Weights of a small mixture-of-experts language model, trained from scratch on English Wikipedia: 382M tokens.
Below are experts of layer 6 (counted from 0) of a mixture-of-experts language model. Rows are named router (the router's row for the expert) and show model dimensions 64-127. Each number is 500 + 25 x the weight over its row's rms, rounded and kept within 0 to 999. Numbers have three digits each.
After each expert's rows: "mostly gets" lists some tokens that are sent to it at least half of the time. This comes from a sample of Wikipedia text that the model never trained on.

# expert 40
router:480508535526498477492454498528492514520514512513522537459504494493486474470543463521539425487545522529507503483466524505521508482534510494492545512491480520498477520501455484443479488441484508
mostly gets: " n", " N", "|---|---|---|---", " inc", "|\n", " rec"

# expert 58
router:430500488514481506499461464493490544543496491468489546466532498508495492486519457492534471439532545514479460477498559524554519506477486523493511525476470464498499493476495464480468471478532497
mostly gets: "U", "A", "B", "I", "O", "F"

# expert 84
router:506490486496466476537476462505478500498482453503529522469521496506475499438495452501526486501547502528501487473468551502521516472535488513502534507478465500492498486517491532455479468443513495
mostly gets: "oman", " United", " British", " Pol", " Europe", " William"

# expert 54
router:453502536485461491482514485513481493518473505497490488484526499466506508470513488515542484517503512533483482483472493484523498454504489538482562516498473482458511506490500490460523473470501522
mostly gets: " mi", " km", "as", "°N", " ft", "irc"

# expert 91
router:501517502493478481498465481511484507514506493479532508472507533524489486492559469514508484475516511506468499481484523499517527435473503506493506536491464462485497512506498464493452491455557477
mostly gets: "tern", "iber", "im", "on", "gan", "r"

# expert 52
router:452493522471511484538459499518507551526488487497502505489514474496501492468544482525502470518509547540457473509471556524517521444500447505494507515486445509477457515509489484475471491489511517
mostly gets: " l", " wh", " v", " fl", " rel", " m"

# expert 24
router:509533522506477474528465473496486516565514498479492518469499492492507474493503491503545474504515502510490493486494542512519509461517435540460524501501485480473453537477490490467460448490508515
mostly gets: " v", " ev", " d", " p", "v", " gu"

# expert 92
router:507462543466504507514454508511479492497482500447503498464506505498478473454517494538519471451518560523479457488492509520526481457496479528499519512510483456508515504493462468481495498453556517
mostly gets: "istor", "echn", "ob", "osp", "oth", "alf"

# expert 33
router:494483516474479462498489500520486508503504467500566507472527503446506461453517485490500475480498506507475501468470559520508506492509452515482513533459495499433492525491495494503507430497515513
mostly gets: "ities", " area", " century", " population", " people", " district"

# expert 6
router:462498505490497489546492441509477510546513477497506550494520472512497461487547498495500467457532529546460474471457526504473500487485476521456537525508462502490503540515490436463488474487501532
mostly gets: "–", "/", "===", "-", "====", "-s"

# expert 64
router:498512500495503476486481489504479542523518442516528516472529467486516488453508490526541480482518517511441430500470530499490495481503476547451499543505489526500482484501461466497481495473542488
mostly gets: " the", " and", " but", " this", " his", " their"

# expert 28
router:505546500465498501549465469516472519509506482500518507468505509494489507466514490508514462472512500502498505485448526500503502507517498554466514511518450470502491499488478491486493490443547512
mostly gets: " an", "acter", " such", "lex", " var", "{"

# expert 47
router:473511521501493477525506490490501507501491482531503552477491481499467508498545465526568482478565517477479498491493527494484495461466484501511511530477453491479444479492486466461506453481518487
mostly gets: "ud", " Le", " All", " Mar", " Nor", " Jo"

# expert 67
router:464482521528490515528462480480486547556500472503486509459509505501463493511508460504527493493535498530507467466497544540548509483462476518497537547475453497483518518497477485477489464476495538
mostly gets: "TA", "RA", " JP", "X", " USA", "&"

# expert 79
router:451494517478506465499481480521507526517495483473488526467497498519472499504507477494527470474527504555466473502478508476521482465500479503492538517474470458489489510498465504467490461475541511
mostly gets: " Phil", " And", " Col", " Cl", " Am", " Ab"

# expert 51
router:471530495452490459505481500528481562509494477490567508477514481484457466464520468519486480485523530513486459484491540513511498452473433494495525527484455528483482527478484470502492487489539491
mostly gets: " where", "),", ").", "\",", "\".", ","

# expert 83
router:503533528477476501504509484514460546535490513478500534505487498486527497507539486487517467456488541517461489462462499515513505473519470516463550521424482501486500506468492460443519435485497479
mostly gets: "″N", "′", "″", "°N", " ft", "–"

# expert 53
router:493500489507456461506488475522472498508492486518505495483535475510473459447542500524537469506528514530459482465462535518504499479484496489468570524499471505490513540523523478485525498477533510
mostly gets: "=", " son", " James", "ael", " George", " King"

# expert 12
router:463516508489477462547492496496483531529525489501489526478523494489446494458508496511503508452553525501445465496456540481551540480488491509474509515456453526518510497491485494452501486510506499
mostly gets: " War", " W", " Sm", " Wh", "w", " Sw"

# expert 39
router:506488504481480496534509503535493502518510483511524506466505484496475474467536429513537503471503533495515481506485525480558486509497470520495584519490431502493489516489490479488501483486521494
mostly gets: " March", " October", " February", " April", " July", " August"

# expert 55
router:473498505468495448520452489519449544521482484475505526488512469479497496472526473557501480491522554509476464495473535549516495492492480487509526541517475521504490511482439506485517495507524494
mostly gets: " he", " th", " she", " st", " bro", " f"

# expert 62
router:450532521514483518510493460499506539528506459485481514478507502504471465522506478516506436464503506519487434479477541519508515492504465521476509522510474465509492486505495491468491453481516547
mostly gets: " (", "(", "_{", "_", "[", "{"

# expert 74
router:483493514509474461509490482512451523519516504528569513477521487442507476471519421515521490483517537503474467446505510534501501493474504532502571498489504506485517495471454493482516455480539520
mostly gets: " film", " game", " album", " song", " information", " book"

# expert 93
router:494505498500461483523474481501474539526478492477567494499483519491512479487517478497516498472520537536482491480461504507553504483504473509507526525472466504490494538482470493489490482475508516
mostly gets: "00", "000", "78", "9", "67", "7"

# expert 72
router:503503569481476492495481471530477518508482476527543510484527458494471488507502460566556462483524541499465491460493545526501474490464462554477505516443459519480475538494471479479517516465529513
mostly gets: " to", " following", " into", " about", " from", " for"

# expert 0
router:469502516508479439522497519527488521534497498537533526474533495526483501491496487523527457512516575486470498495471523501508483490487461546470505516444466497489497549492469474464530498475517494
mostly gets: " in", " during", " at", " for", " through", " after"

# expert 69
router:489473526476458490519492472477490518516460509483521531495496519487472500502537499543528515469529543496480474485502514525518545454500497483506520529495469479497483503467476469484524484470536531
mostly gets: "ff", "oung", "wn", "ok", "iber", "ank"

# expert 70
router:505489506506465504525471484500478518536507467454537514476505518472508473483512473504535492497524518514496464496451504512542493499504451529505531508478474513500467538487474490455490466494502501
mostly gets: "186", "185", "27", "188", "30", "26"